Weights of a small mixture-of-experts language model, trained from scratch on English Wikipedia: width 256, a variant of SOAP for the experts.
Below are experts of layer 5 (counted from 0) of a mixture-of-experts language model. Rows are named router (the router's row for the expert), gate (a neuron's input weights, with its number), up (a neuron's input weights, with its number), down (a neuron's output weights, with its number) and show model dimensions 0-255. Each number is 500 + 50 x the weight over its row's rms, rounded and kept within 0 to 999. Numbers have three digits each.
After each expert's rows: a language model's description of what the expert responds to; "mostly gets" lists some tokens that are sent to it at least half of the time. This comes from a sample of Wikipedia text that the model never trained on.

# expert 9
router:547470547432573472500415595424503512462508482373535443457431457441538433508483442500551472459633450563448640517464495470479465476449565486491522510472498424470541532524458495464555403490448529508435485470562557466500573532508543532530409520562425519423516532492429494448461456554453527578514461500525415516490436462468484420534591576532548530542545475442529423576574469462518489542528463500519489395491619486554469502452519493645564508583567521529486513508572458508500515568505491442527558577513428518441543501554402523586584437434496551461573443466520512490472526396440433518571525452466497454509534459488449498574503551517520491446568555488400515528562576545507410539484452461581503496604481516545431499509498470427549576534491436542416514515515532491493445516581509
gate0:493464473512429405454470585510506448471501516493543522459434535493474597433438518456487401490440424545486471518508515487397512580437430494493463611499548495489421480528546441426506582552554473514433508464487590495419518610523498484585557479526555465563491480466475519478472463523527493545488500561513474425498390409442486491497594476543438557524428501557517575474490552531522518478506451574535440434574547473510509487571544521531558448512504449420534453502569520466472447386517580553510514442532603495425596533550480482476557496492498457463538523418557533532399591514524560483508464534588437521558500506509526608497555474526501484553490504491438455547470507617526392446420567485598486474471605474483532515532382504511522468485531457549529476598536656459533432476538554
up0:432512540427459526446460520498479479527515491507489533471544516439570485515458504527452504516517485495514496500528508556552491443551485511476525580507465471602409530543535487523482583568467438498533590543433533519493498548478544524573505487598460528396565543536447595461608556529520475384524433442491495455504520519459574546541616527471539613510412504476491442432511488550496445502486573497594535435594549550537438527553502539348481454546451363464551462484485477507388413422541517483624437474484442528441523574468488493533545407523485477553519522441440522551508481486496516454528459550568498522445527416560564484503504510429510483405433486409453475468482472554508316460517564623509516542491518534431539452593504414502523498502537587492520479455534548500519503474451454
down0:498546529437558421447482445495552537504370409482559407416501488437530546479484504476480414517471536483534540570497477509533545520486510437447506563584453483427420481579455454574525510484447504632407463427445589499442517551617481495488444527448541469481497492495541465526537477461503546618445557555395499470523432463538518487529474447582443527562572492566569510547518530425486507565386466477501593472556586490566513477434507547470557449400566500350571504509480504516630527468527499502418496491521515501453510569488495501477485480462514486479537568466522446542518550398471482539502495519525426563454559549505482513532462475487527555512487546513479424501436484643538454459530481498537576419433534500449408527487554441540425572402466513579519535453539528445465566505503547
Adjectives before nouns, especially nationalities and scope words: American, British, Japanese, political, local, public, plus adjective suffixes such as -ish, -ic.
mostly gets: "American ", "British ", "political ", "local ", "national ", "small "

# expert 0
router:555531544473455565554483497496514502463510504446468515510432542557504503533523532397467637549516526510556563476414552561548445412535448481543553511506509484456414551515459507455584445491498490440480428600550498568529511413507501453497510460547537440534455446418401471404472491474512534392414490525518511519495478584440538448477396584501534475417517540456503422546519494631508532538555481431509466477557572385498477545490569414366498517506493436586447548525476538455479440528563447574614523527485528490498482503476485514494499567491565516448630574560486490485508544635570463487530503438442460459528500572441579451512569518569512554409564508540396503516520501415489459426532504496513452560504494486488466421597500465586476502523426575525498519436460499517527509547476542
gate1:534485477453498506660445466454470473520587516543576547500500514485461519443532447437485479488584551436478450517508468498539490563472621521434583514400519480477530416555419505491539586453481499561557444578499487529465467559505429502530464522466394394453495464527489538498512469474449419484529552481479487549558562460568607464564455494547507457486460512454424528574566549448604512529483425533489475568473589531496516552526492556516551547451583573473462532604598455515512483428471456548449631459551586436455522509432429489533545519547485574518476472554548458474456512562456559490521452420486502428477570480502535513503573472551466594540438462464479509472462541530458476556536569502516420502590442587591505433514545434514518480512431470618482454532471588542498539601441458
up1:532535412574393475424512483427503496554479472542454515488522458501559527464506451553457501484421588432467498462514408517467529498499506469464492522625444512577506558414549516479498475455455525508455502384464469437517474460557531534462443526558589530574505536492515509449508504504476542507420531518485437458613455469559452468508466524533553539501549428480497544581528463533427498495459425396488525394457418583413529505510588547501529628477516496508454442532513443501614425507434493448621558580518490551562502502548519524471418467514558446579452500518482595451546462429483459485624475462507370525480421487501472640514519503464506506604518478515529493440578464436519477479497486474522517477578443520474430561556516522515588594502501576519414507439511530555531387475493470
down1:558483586611441420498474453556546508494545431505507485605584498480480508492528465535478584464393413538394565490438526473532411474485590503551499425486528466444519585540493576456470485488534458476390439441442496436536508498491451524486558528497546561507500536406504417487477533506481455451539485471557496487519510535530586596492509574577387550458476540506517530540482461536517513464500508447426474444555468541529468405479491519510555422418490504469462360473526536491505492529632518405500490429478494512456501434538462581428544564467485473478513543437514513515509555490437537535447546422494549488400451515473582551484486605481445479532487476399606528418568485502480369528465477486451538524592477459401450489558527500472534502559479504530427433620402451532503544473461516
Pipe separators in table header rows and after labels like Year or Role, line breaks in lists, and rare multibyte characters.
mostly gets: "sq ", "±% ", "cin", "eno", "chlor", "(\\"

# expert 22
router:528467473532504475548509545511524527603468451533442402439552420423476513604511533500398417536546583416488488540572518551571498475477426501494487493491512469434535531508458462506472538512472461399498538450591468468579481548424507586504508476522472400534527528494429480527515497519510571517500378450456469559531423475487533504532540529511454525470471465543576481453588497481510499489440559374585513461492452483551464534509503522646514435507588473464485502530513532498540551526535539420552578515453440441581526495503519530431491452497418477463534512532503501570525457394516495528492441506492604456412516567454544565544515527440560562544482543491500512470494596520436509497540622548575481461646543420471568511449621515500557491521538581448441462592618519443513531441409497
gate2:450434512425561553480493517579408627510509562442538480522549577406530496422470474557501515495499573475511460499478551457489480476553456517353449473544468505453428551414551585595495535462503510434414535509491532454588518468567427500529535454477504498385603436505494466504485396571552520521541473505500580464576557545551420526588549466515413364485442461498467443557433467509530429492551482432459552517481532529409536493456552452508503510514601560512539571422560498471498466510506463497608533535551435397564449487472464497591554474488486511494508616502578524553415462490474454508482475514490484524497496450529491533521539496494539530625513456617509501501468583449520532460474432566545455423507472468421483461444428477436536496421464418497533523543505548499598471509510497
up2:508528520571504536558474550444556490579466565454473519482433465499513496473456531524480511559505518418443449537493431410375574455548521436484488440528560504464378466489510573492542507531481474606501525468500526514500604466470407467613493368494598474504552511537462478537507499502528517494555448472449566543501485495551541450460507451411631588408565484501392407460463441475459518521448456514506531602483475449502574474544554510503544419460479478541513542533424491481536457459545476485476487542485541443497549515527478489570553415539496446458504382512547513598482581512454454510515441460356546517560569397546502514430390472548532492443420504555533442523454536520456457412497490487474546446500429497584572509465469433491406494477510443510584427453479511536520558610491476
down2:416537465508487522433372551556458531478509437576519528519496392409489358549539512525440437510548448458500589525431481413540491435435425509483452428507478473468535592446467440514499518578456455538463439450429488520505513501455574378505453572500439457537501518428485499487518515491479559535502510536543443452473433460522497460522584573596432535529523429571530506470495422488514472537513535500540594498506612490469491493565572385513552524500423574573326466482512490522549546526548621434520567492573562407526502470524482514587506444494552447477563494532502416484604531508492459450451508531555498428465490444484489564543500532532513518567591482504475505530451466555445499480535604471463458447457373486514434449451526497520525480442493477499497521520573590551523470557471522
Determiners, quantifiers and ordinals before nouns, such as a, each, one, two, second, several, final, often followed by of.
mostly gets: "second ", "several ", "three ", "final ", "third ", "two "

# expert 17
router:526518472478477508574513461631523537483522528478492482469568498462493539403525612543435512437466541518535396441529461481450367557505578549439581479457481532569477520494446509441556489487410552479527470428423504542508471519469455478443503474451519483573449547494457448478555506518490500507521525451446578519550480485561541426525521515538539452499511426460523409456471410463462467457557472488405456498494565608538479546491467441605492405440467633463584551519487512496540450456520532563471480420496491538589530486428519527519387532410511489550589482506471440522591526535520623535524495478410549590432560398461550520554504433375435520500436482497468453519480431458445500514524537456406549424475520501467454444474466459618478525502594499547479380460468531522507515490520466
gate2:600496435518529549488553478506508510506532572449463562410493535498505565515456473519480451453463446538409567507468445488438431409443513516606465507508457478544460516432526362532480506494477438546460519520478480490588513597523491464438419512558463502556530541482480447525486543425525526485537495502483439464405462497522545457517461527505490547448466503456433545545524482489554459471541489459455503532434530488580484546492512448525518362416498479437519434538592511493587428559503558483470455522535527497480452510433435522571551576469448474472506417531452522479463487456576601520542498417545570467491467488492527487472454492419450632549598519392437442638428506376431432462492449571467479526570551480528486447486484601481438466553499476440552495638524450611580574545525466
up2:531442539415475465495433485400520460444454518494532504546505492449488491476476511505578453510492530545521512429494532465511595571510502526443542544527567516531563537472429561501471519541507576386548534474526489557471439413508533488574476514473595550514347459517538541512421467555595462433466425425556525499515465498484494499424562500526497604473420539481506487530463499528426540523512538551522467549570546476406475542503466521556508636508567454507431529556420555543417466446523535494459544540469546486480529499537493536475439428566522469533402487432577426501500474383567424514465494514501442584489481516479524504493422525618470408493481453478553567493554501521545441536488542512548481471507401609483558576512449574485539571507510547482525533347494577400586396531532593
down2:392484484593549497495603495458443467469514589472481452555423586465494542535556423538529531470494515446447547496483462464479566518531484520506474488499454580515562530505482519472559432463458560577495471488462507522531525516509522495449572465441586474466583560497510571562541549471503580492483486453469493530550461495454477544540533520522513557488547495390544512514535617459588550454412526536548544549469545386420570436499599483523491486456523460480545593548466508535494507521465500473546453501497387571542490457474543529597550485517483323542451469512553518537451467428435400426423478524414470582601527471502501514504439526469330480546551463481500483526545512504470478519532437404465534542384532467555332521431487498434525501457538477580515541427504464479519472488423533
Nouns ending a phrase before a comma or period (village, Street, Toronto, club), plus population in census text and there.
mostly gets: "However", "School", "Street", "There ", "line", "village "

# expert 14
router:469563601573535503464445484545426436543538459492493539436397497563466447452458451603537568507470630473521416552524464541515507572503470473456509604498481551499620471555499501444508561548588539499409524522537555511507614529487498460533532539509543526438437540450485501473478494496515550409537521486476538606548427407568496466480463495360516522473545535431466490499477528485472471513474604521538580503565430583508529450501434356492460596522441523599524472514508514466509485529478498465419487512483478407500486508597457529502517470527617425539530604514536521547514381637518471471502464476473447514564511494465496497475456443496420463535502436530442494520485512489501472510455495498412540549412443393553437502557539558571430505462487471481493470509575488364481503513525490
gate1:445459507482434475521486462613477569502505464487565531510486578497606479470449561527499507447568494515506542492553475486487455451480529489498468514456537521528474587695540490470493424524530484573502543525469558509482502461504406521440543515600465504529495491365483476478452411423509530490501513440470579526558505472457501414512413447473498415537525534514506620581479488482531527553522453495488474526451487482462430406487566508523515524475536342610585613487565480586522508502466522515483572505532496500499485509524602560503485465499528504498431535482581446459386473515563541525453519523578491646476469480509523469451544472521558505510577525521476543476583398563518560494582409569470454516571410452566441521516560429533488578539575491559500525555506476433387460517427484
up1:535527436584498551444504471534487463534501464511574516506519498506507528502373517455520499541588526490506524512629569405533470531501446427414423544409505532470547555540513435511506446571455543502414505447473439502363406418579456490554481589523510480637539458439457393481501435408508454501519470451518507551542473496525527488514378480572487397385498542452521599529385562564547523473468442518602488479495446402438430528505483461472563523471496479529544551491554562535473593494457557528540508481545575472553477463491570577542482484505456512444430489487487498497459447486520566483526490544543462500498451492502529514483591433520540558395475468549463516473501461501472471505515400480465426605535425579512579538571533566552475506531567519478481545589550422442497527545480455
down1:434523587485434493497466402422549559507546537510442544361468551514485594514461416487455501517482427547484521497535477524502542501422485455418514517544573612467459433510474440522490493507461499438512434532547553525462534472543526453440448441508468548414449554508458478537578466505490549482570389472511484475564544480496551504518549414516485509499508503486553457456476502440529450450562518517421392498497504562455445564514591404584441488503552458553584556511443517413476486526452449510417601501521555418559491464553553487501544548506496561500543569510375550456431475574521501469440504484507542444581483471481539395540477498654527508406553493519519460499517449501519580617530556447448422535424447556439549517549578421458444592543590472458514531510573559489450529515511508
Capital letters within abbreviations like U.S., e.g., Inc, Jr, Pop., and naming participles such as named, called, renamed, known, owned.
mostly gets: "named ", "called ", "No", "Mr", "Jr", "Co"

# expert 20
router:550557520475536446575609504562536562582503454520504501497562549541541466586580623399510588521554482567496558503545448501472523516531579468539504443532516479406503444467488467471502561447401499451527540430411528567551454444429555510524514485450456499507535427552555559434449534474508466432495477415547551546448502544434511488537512537401583417461496464502487410477446544472409575498507547552462409560574410488508514439532463472450555581461424489512462450505457481501515521613433536494537575514426638512484549479427484487483570496578469503511435450480455594532527438472488560596542488440544482491510545481471480467481462497489466346558537510415460575479503507501474508544554495439490481517544440445410492472413507541511530453451427491464445549549458641500455519487493505
gate1:458463463479492464548509508388501476536523386561461521509607548429494536510499511517513452542503491543532508409438425492525445523512460429414518488513474437633454447542437476552545483522571494519473395522503562454483477522548450461492503441439554522526499522541510482539443565440522477425523518551476510571539490539471574527498463514495488549410537524499535494515447502491501609534506469501544417460561466512438396537456513394364567506488407506444391436587465519472542469542463513586566544514412447524505335456470509597440556524477574625497493422444488477417502505495619544499454548569481521527568456507467475525463535492442578499534492513469578604488483493544467478540558664446495483393559493485512430503454499464512529516522542484485504548485525547548519507420580475
up1:514556553441515527483469501554511495497401556438541506485387403540496485509471473508510552511466483427489526596483547442517562407510492545593542497530557592449513510506585584393494549476471481493569577470443393521522480448459566448527495585489449479456500441521471542474485425514473564523505434458491503471427509447524473510507534414505524449546462463492458502485525467506479462481467589479479566575455511519609622484539516570590415479601557547587504627418461558525521517487497498412442497482559547493503542547514488375575532513528411383500515519478514511570513525494413453530529446400504523461468453443539540514526503462555443560464480465507444374490500447439473443460474401547574537669525470538568523476546501533480458479487463513533505471551587481401464519549462471
down1:470454532547498548507513432464576552584566577437433539575472437581546554553553469557515552543481439463480493428550441431573475485457428619489421482493446566618497462568504462498442489527509453490596385466494475532595480522464520458514417544543437507381570458481489473469509428391472437519517470597470562550578600512531472491501487483465460514525397463616508453465493531562437479514535537468502480433512490509474491500561502430583475507464556494537541482418445508514452454425562488496505497498437532562495540472495505595511487454447453506406438499540551558460457449471500362509391547528477493490481490519502587493438578479487398448402474485511566501442451497434496518540545516591467485452511512509587456462574573510522435481458572462565493516469591450550474552433467527
Pipe separators between cells in dense statistics and results tables, usually after numbers, dashes or names, e.g. sports standings, election votes.
mostly gets: "—; ", "–; ", "%; ", "', ", "| ", ")}, "

# expert 13
router:512482502493475599505535506478533484470465431608496502468432477538493517526451554562426468477506480538463519497469426490465594554523392421485529391421569418467468458463452484442461571556454530582513450492486498516475474549417524474547453493534540470470561540484569544608493501485512385542448517524441463454499514465443489482572586457435402563450523553563439526451467475409558492449526444513514553478445442495492553504481550515456536612405397535341492547478489434497499535443572496451484473444557464500421526521482544509513558516533475455403529432581511573441518578431479380459561531507637472529520467503494507565463479605436461519411477519448581436466540526428443519491508498545476603480523480564489518385485510488495504499488385519489436525614504532488505483500512523
gate2:479529587511542515486564575552499552534505457500527465413488486476498498474522549489511571514505526478592525512406579499508515324534508491512476459488506570435364528516520556576471408548482463447534651519554460526489509559438551462449430490552575540461540420567519555465464424484539490441517505555440493523486475493489507420543523513506462480438485578433558491477433520490408448479532519546506495534406458486501530460467490560455535493492523575530448545513520612414499476472488467515558454597451498536540369510491490586543525575473496514552487567512570509479565525453608575543520528475482396420516518470414486473440436533542534531511529480600612580504524505531459448434498477455446492545555558600480532618507478474604520460467540496512518516457454565405552386504540449
up2:484489544513555520545482503487541532434488405530490501523510462452413462463384542484509459471489565576547383611565488511493475463504610530502450541501494437466392556467466498398533548531503492545481493493458542530521460444536468393506494533502476413503495538508461592513457544566464506498481519443502424564558655450572478467468498540562492516567444491533566490485612499444545470531442530481477472459458438517563496582530546435479445495473559564454536552448590570461450545427438487447521513488395437463530419550563489546496502522417461557466472435627492453528452452572437505544592480471484497591519462551584531518383509383496503501562576555432465522454477552546527519450488568474544424521451567434553464563419479531542533530505437500545519459484573522573479528549450416
down2:506482453568477478432396479447458521469477568490510506552463474424499456484564499512557555513455527564528573478434546477530552510503557542464496483574421527478405505453488472464502433543585501579450610555419492522459448576529434493463470511600479539491452515420587522484461506547564463466477574492492484425474524571555569435503520487610414626495483454463420568448539513502463407458538549495506474494542525432470538593469373626463454522432490494479476503484503523437541506607545552556470548495608479538602501391453512493515510545557599431476515557552575444465553500458446467425456493571435520533467468419510509525495523486485509577442448507483556463544476475583543474491578512515460525356500512490450415521576550559510540525435515439481611500457497500560547444467500461
Main verbs right after the subject, mostly is, was, were, became, as in opening definitions like "Tonosí Airport is an airport".
mostly gets: "became ", "along ", "also", "were ", "was ", "include "

# expert 4
router:501501565573525481547477550531497508488509442472525495535504539536483504521538510456465474409494513522520458516523475467494503499543510538535403542533525417531484444577610529508519480391564395563502535559538458502609513620492477447525497494566498643559583482521521474444550468415419491498500522440587438468581578487521541541491383527528581458483461564519523569501603480448525444502528552501503562469419500480511534448552441505493444541527470571450520550576577499539533472512576518528488390448438557597464425494514468518429466500486487528425475421493512558391525490504478554565466471447471571430544466530499470492485496412481479442436473449512510525524523523467571510398411432507571489471469539413526445476485428513502421542524437482435467492505561356459413422349483579
gate1:520598495501567487378482578519399422520509533381542512523522415473491462511478478507521482495512542486511455428466514540458413482581544526490501453507474507458413559528469487570481458527608516556546523580458526546526475563359414547505501460530563501477530516595438543455434434512466505429578508500500416440394542546579465494567478497512515450419560501481529509457511483586521519618456470551453484505471537509491596590496496459541508541450480474475492474458555619475535501497519532507574522481521473502433450461417445514436611587524510416530418542511409499628473542490461513409508506497495506577516463576477499404525438499545542522524508480578437558539467578458636519472526475467556475490530437489552450577449488543463474495409642446512440428494484493454505520508513529
up1:522509503428553539374476465537523475471516642550499574556582530495438483553497507471567469514539443505557477476512525566477548497491397569579527450497428548449448482488478558583512484527483581464520488580528520474453471492542495492442478435584476480547580536527554534427498535577436520523486484531467483513538565502443530532558459440466540617497554553392506456562540512425605489630526591434533511488607478484421519558550510465569528487504406446418509529540602528484459412534520468499539530458389563481412534533497480501463467494465485493631489429509447482543422516453580416446450546478596589600510508507529512515473465500528556521536476484479498496510385413555607461542475486500540520472509441501467503564450405516491450446488615442575516489513429474462521495483532520
down1:534540461588514474533506544539487494481465424560435494597511623603448555538559562554468511567493477513476546626452532475614487458485580510529450476454489431538478450492498467469488559415453489522450533501526466566489549485544555495465500525533492555507536579460487414522467490517521496497543453522536540563539560440501439474610436506540574538496503438556444508436559482522535450484564490430491513504467528477527581521468546497472524494551400428444554580475448564469467477446566410517551474510529507565504517475477531494476402440497597532568515501524612588543457436501506477491474488508474458483622491495615482430522589487445534550559520519556449432475522533444459603467551486555492466505496474524602454382473688478464399473473430423427510473470547421433459525535574501
Pipe opening a new table row, infobox field dashes and colons, and labels like born, Preceded, Succeeded, Directed, Written.
mostly gets: "Succeeded ", "born ", "= ", "Directed ", "Written ", "Preceded "

# expert 12
router:547512449573533486454468420483439521460491449489516538539588426488482469470564432452568475562525505513392472528411543432504538456527505598469575497541541590553485451478478511567427545551543531539464488540416498496460562544526603580533505510495501464494411557523560379430572461466560433469514560548494478522419522522567512494505561451438527502469463626484472406524508559510442484564521459558566482570548426463617543564496515539468536381475415522515450543477461471460463566396495431490423612446516487525514512515505492524516462535491575535588412594380477474452453521420524412481533525533430516523473467562517457425441529444524482407499436488467516489494521474526466534553571530479450557552497588481523551574541552597503566491464587514449518506547468513559483484586504435
gate1:505535551470518482622492458522521555523518449578446503491521468476490508549548503539469510491455501553634485586452508482435413430458504477512532472506452590436457446461432465504583533489600426520531513526530518496522539456450409452494564541426460458444461607462525473617456546583430468418465436539532516448550471551436571531592549569461517547427548531467393513452536420570446447477463520426545486533512528522584444604540519449438554423580461417545486557472583464476481433511599568495515451475485517381483597470472563566445528438516468557393449487521519556498538547473504586511471496513452426472502490517484471524532592458541520516529517438505583542489513464490501408566483503476577463482585566475536478441470517550537479444527521505622460491463461462474546456465523604
up1:497524496491499482510489538561511462506500580529552442535532571471448461445452360494451582497522600490458445484499492554473557605452530499395539478500480494502481465593558511518511538461564579499447524498618560478517551514521534371486508490469540435560517450450536561533440476419534498516452521530569405505503484440468583471563544427519487484526500507501459458520529435501561441522462501567556535592492580578510543485527472513537362449443450538470525512510470466515441490492567497566426524486585526483419475522613508531581425511531478365523516550529483529437501361485475493477514455557515529486413517488532555461514538582471605462482545452388547452562536578459523521398506592473515491516570432605593430485445482368489497504394483434491456493526482502469489530433483503
down1:556512449523499465503562529558501494577505588425423501492437485485481595488582531596583484458442539559492538528505473474479458475449496532555394606432478508483596527431470474485439443434506469480428519465468474513476536473540480482496531556477543611525440487512513485518503463491526569500574478480427481507494507559419465471485516509512574577534511546576576499544492479487503567571474506542447528413465569537546492482415508498408469553548473471505591576413483527517544529590418498504513479531546452508527444407527543506489395389483507515444458519446475536437467425553587615536375469557555618492592497465492426521534533457556519422458537550507442517490461470454549488465481454473409518478428515489547448531534519513442549513497410375487612468378512462566412553524575441
Commas, semicolons, dashes and opening parentheses joining clauses, usually after a name or noun and before and, which, who.
mostly gets: "), ", "\", ", ",\" ", ", ", "., ", "\"; "

# expert 23
router:598577562401516465546457560560598586492483474512464492497447587481530485581502543472539569545376549428546488446514486445547486473560464528450416520517461432504509601501505473386482427486588478414459484538553547487497458517445575490438526535491581477456509386440415530544455510534517565505471498501442430532417513602453542525446421444459518459582485456432525399523450439446442555456501506471474479433480462545501469536505521428449460440517603447511526480456478483550420560466488538502554480525487498458543450493537483571469471547523578446496518584561478498481549494548472520476527521452508447455440545452470440421583433520437474494474545575481477441429451407556519534476426526434596426498481505483470493440521477487502548511477428632526422517388545510448453429545545405
gate0:475569522486479388545578502446595518470535507510536494484469432485467514534589494551466478504522510493525383522553504566469484484400426529495497565440407423543489544428453507465455509569528493436508415480486508528470484539500534616537468482484533447519534400472446490470507475569563515501563475520576551528383415583453519417435478477472523482514523546521384477498552511420481603503546430453508566568434494540574522579556429506507512492569467456531486480495567455511441505468471502565705502507450477560417519546532447486491525613449509531495427547448561500620561470533473504552540495466483386406436515509609510504538490589439549495488471460509432518463502475566555509475542432521501519451468568457541473467503481533475495482495587426494463457479504543621522487609564513
up0:465524482533473542572600533521458522491426523486556516407538475480511493484466509477544541498537505590522539609510497486543471555477565526528468470473514535435482466486513425470525513525551518392588493509462489590476532407465498493525452545485488564539409518499547511516464498563500445520452460476536522480529536503520482530509496465571538473508462504518538501516492467600541456408421470521502443444471471517460485500555523436401579538500483503556581502484395579506393587533492467472588517573506463449478429533541498418405589550443511505524532483530573534498468569475471525469385424384480658452508339564514538449543385543476507518484517421477489479541471553490505497452400513486539529580590485420482472472503436493532577591537510588496550390621472379454576505562496512
down0:511556490493541466413609492503480412493472521516448488482546492525519497575452549472561502510587589591539507551461494460425441412519434515386414496568589567549458512611454472442556439612601451495449432511497465516546502505564492515449631535512529506480420529463511551540539481549493497494442522494415545511522405508440460369509490488516440463570568464466516465607518582600550536507482530515434459427496404408412472539501472512562488494496506491485534421470458458436573620444495461539537548518504472542544486568503505497595522511560533459520524466500516451488427466535453466431508412540533486506417510581445465537446513492437465565430549494520461440517492495532447516498478551525389511570435468473464450570458475518559487502531506645461527492507504562503591456578494545
First names or name pieces opening an article right after the title and short description, like Douglas, Marilyn, Roger, plus place names.
mostly gets: "Roch", "Ping", "Tampa ", "sop", "Dallas ", "Bristol "

# expert 7
router:489517450564441533420546590527530466403534491610470513494511502596393460450436504510454549532538543477606496429537495499507403485511523494447420509488475442400540492471452487471467463440571490566554423511528523526487591475520430451518407458544610483523601560473461504436433404509512504436485551524521454533565489520498471582492458357538486468537491534489557437429458468541513561507483470416462529498523530453484552485505564460456576487469503435560528557445453436518569379480558550548409412541480518484538514475546519464504417479548575434548459495524493491496496449435380496484460491451517446501519492535468512429532470422477471521531494470546476540384474523526467584529526493400355460553437558584481532436493577466442446567460541551463527506505512425573420497520583480
gate2:481526492568466599500501545459579468515491576511424514480497501459486502504556465513603548494494470503466542489432444534397482522543531476431437550512438524462484419541556471541492499489446482508509518499504523477497549557536428541534507439530490486482446529506492595548441518521486483451474429511565444524483509483541532473446448405513532483455487449556526451457532523491517556586490488615538562449528530460520554476452361399477512445588482488437589544548466512507462434560563476593565543512455455395496385540439548487558510466447545488580477477500579444533553540519430480397467534475582494464563541401459516480640413578429463535540529569482516504490561572596416403565441504500456553599497589422544488504485563505508505569459424466461516610471582378553553532498481518
up2:495485630548491398405515489555519498493486462445488526549496460458490491509502486493522518550457500431487483555485427556445482546434573548490421566472519548501492550551506522575561474490485604536478492555548413475501540454567503520530519551455479425531447543448526468486458540523460458496501488484484534513438389482528513540592483405592550552571489536559531513520613540531589409495410418458491442449449445640502444499485452527512469482574473446465532521446492540411474459485535490533559583554604480496493583500491599466404509447495426477508429601519545453539451507406589543605456512538560465639533481492538409476583485506454512484483616587436525571400553570491470548511439546548486472507516484422482423421446499467563503458555465490511449505544471434452510492468509516
down2:459449641534515527553555602518426492567528541550438526592464419519542510571596464550487509493470483527416509487573564409551467534547513481505472564525470477458482426487581516485413538503531519597567539518517455450572576604503483549473478504564509495398567446494525537501540458534479454557480472546539462486474461555498573541373496501550487505486566555497653443450533567506522451492503489536530437498514558477548415628524484581485488483490472545390583393498458490527539459421527450469518518449491474540544505525571475514545427537474532473557513469497529505518430481501575526479522397484401540497535510450477467570583486529479569464520425427506391522532491464508505542472563548490452555387463532585387467459419517521488445508439568456490509515562489488604450522577516555
First three digits of years (201, 199, 189) and month names in dates, as in "in 1949" or "On March 1".
mostly gets: "201", "200", "199", "202", "197", "198"

# expert 15
router:534552556530535515539506523458561455461518589399574548503573458508533444498455458473511439520470431521372444520431440551554510581408498574435436581548419553569478553404544538472540564637577550477450516586498440463481481470507456521483592585522567502457498516504532483591545562572598504547538577479430527420529499596544601539564467450566442556549427479514502489479508473520493508471537434618502502561492460475505442483500492486465490508418512519451496492528509451536424541461489529491470465577531608561511487477435530560530615545560478496552493510460452503517485381452490585520468510527452419496528510553531516453532488411478503556555527510521557539531489385460527518511439459471445411445442497541433589422527494569515424454413495451529524447516531487513546402536479508
gate2:547568473469499449552564431532512455545467598568489401523466490519354442508509537472528473441482463508458431391472503582479516531455476493487446573572428558527526543527474480349523585494559469422591516513568512545392483576549421500463485539542472554448479513575534498538440514498532502458562506524462529506489572356536479506427464493440475565435536487548482429474480527546513486574453514495376483407559593479446481538485522518526511468478583498535579539566522477494425461419503601500476501489475492540530479551552553481567596490446485427528487522516489405562472594550492498470540456531439511567404474487571456475463448552475488556453476535520495560455448500476589428567520502529520530538609504498496443502529548525488547396467529619460599529486468488510532536400542445
up2:448500562437500501432504594489554589468514427469541497513541493501475452441534492531552538464490553534501523437480562427490424485465419442458527484463527515398374456455528579546583434437460452513436502509479469496577478509511480482558506516513507452513529467521482556530591480628490503538412470552549494570553511558459434517552526540537460498539570505524434478607490533489504416565436502518537550404449543478513545485466523453559529532471477473378495394499499536486562497541490459547478433523506534520470539469376580487408467543493504597480463478467487589410630392499431489529523519521503469492484453529501474522477489442568389424511524455476467512521408544496462620395556454474526526522447523389484494557534522528624490509554524447587521547582523408552437412533453456
down2:484446503563507524611468502609488407508547437476376610426440463454632553513494486547496510553535422552549569477438464543408536416454472617441457631451517498531585508489527553543493495458596437546501437486489433517501472441471495479468505434526477422432497583472491487419485465475530467547446478502563484458504471446532456515424535541573380485504473428504515532546527507463496583393399559472541494483465505425559440522532510507533534514538550531498580451534498487457493517440483473499404466511493482445456520475562524426474459492482449571496459563538543538531502617474501520421555601536463529503502457556476426456500500454518513500414493606450485506407504514483563459431538530511520544464560536629523539524541466432532580467517597427431449510499512470530469448421449541
Capital-letter codes and acronym pieces (USA, MAS, IBOPE), single digits inside numbers, periods, and == heading markers.
mostly gets: "US", "SA", "=", "}", "AR", "MA"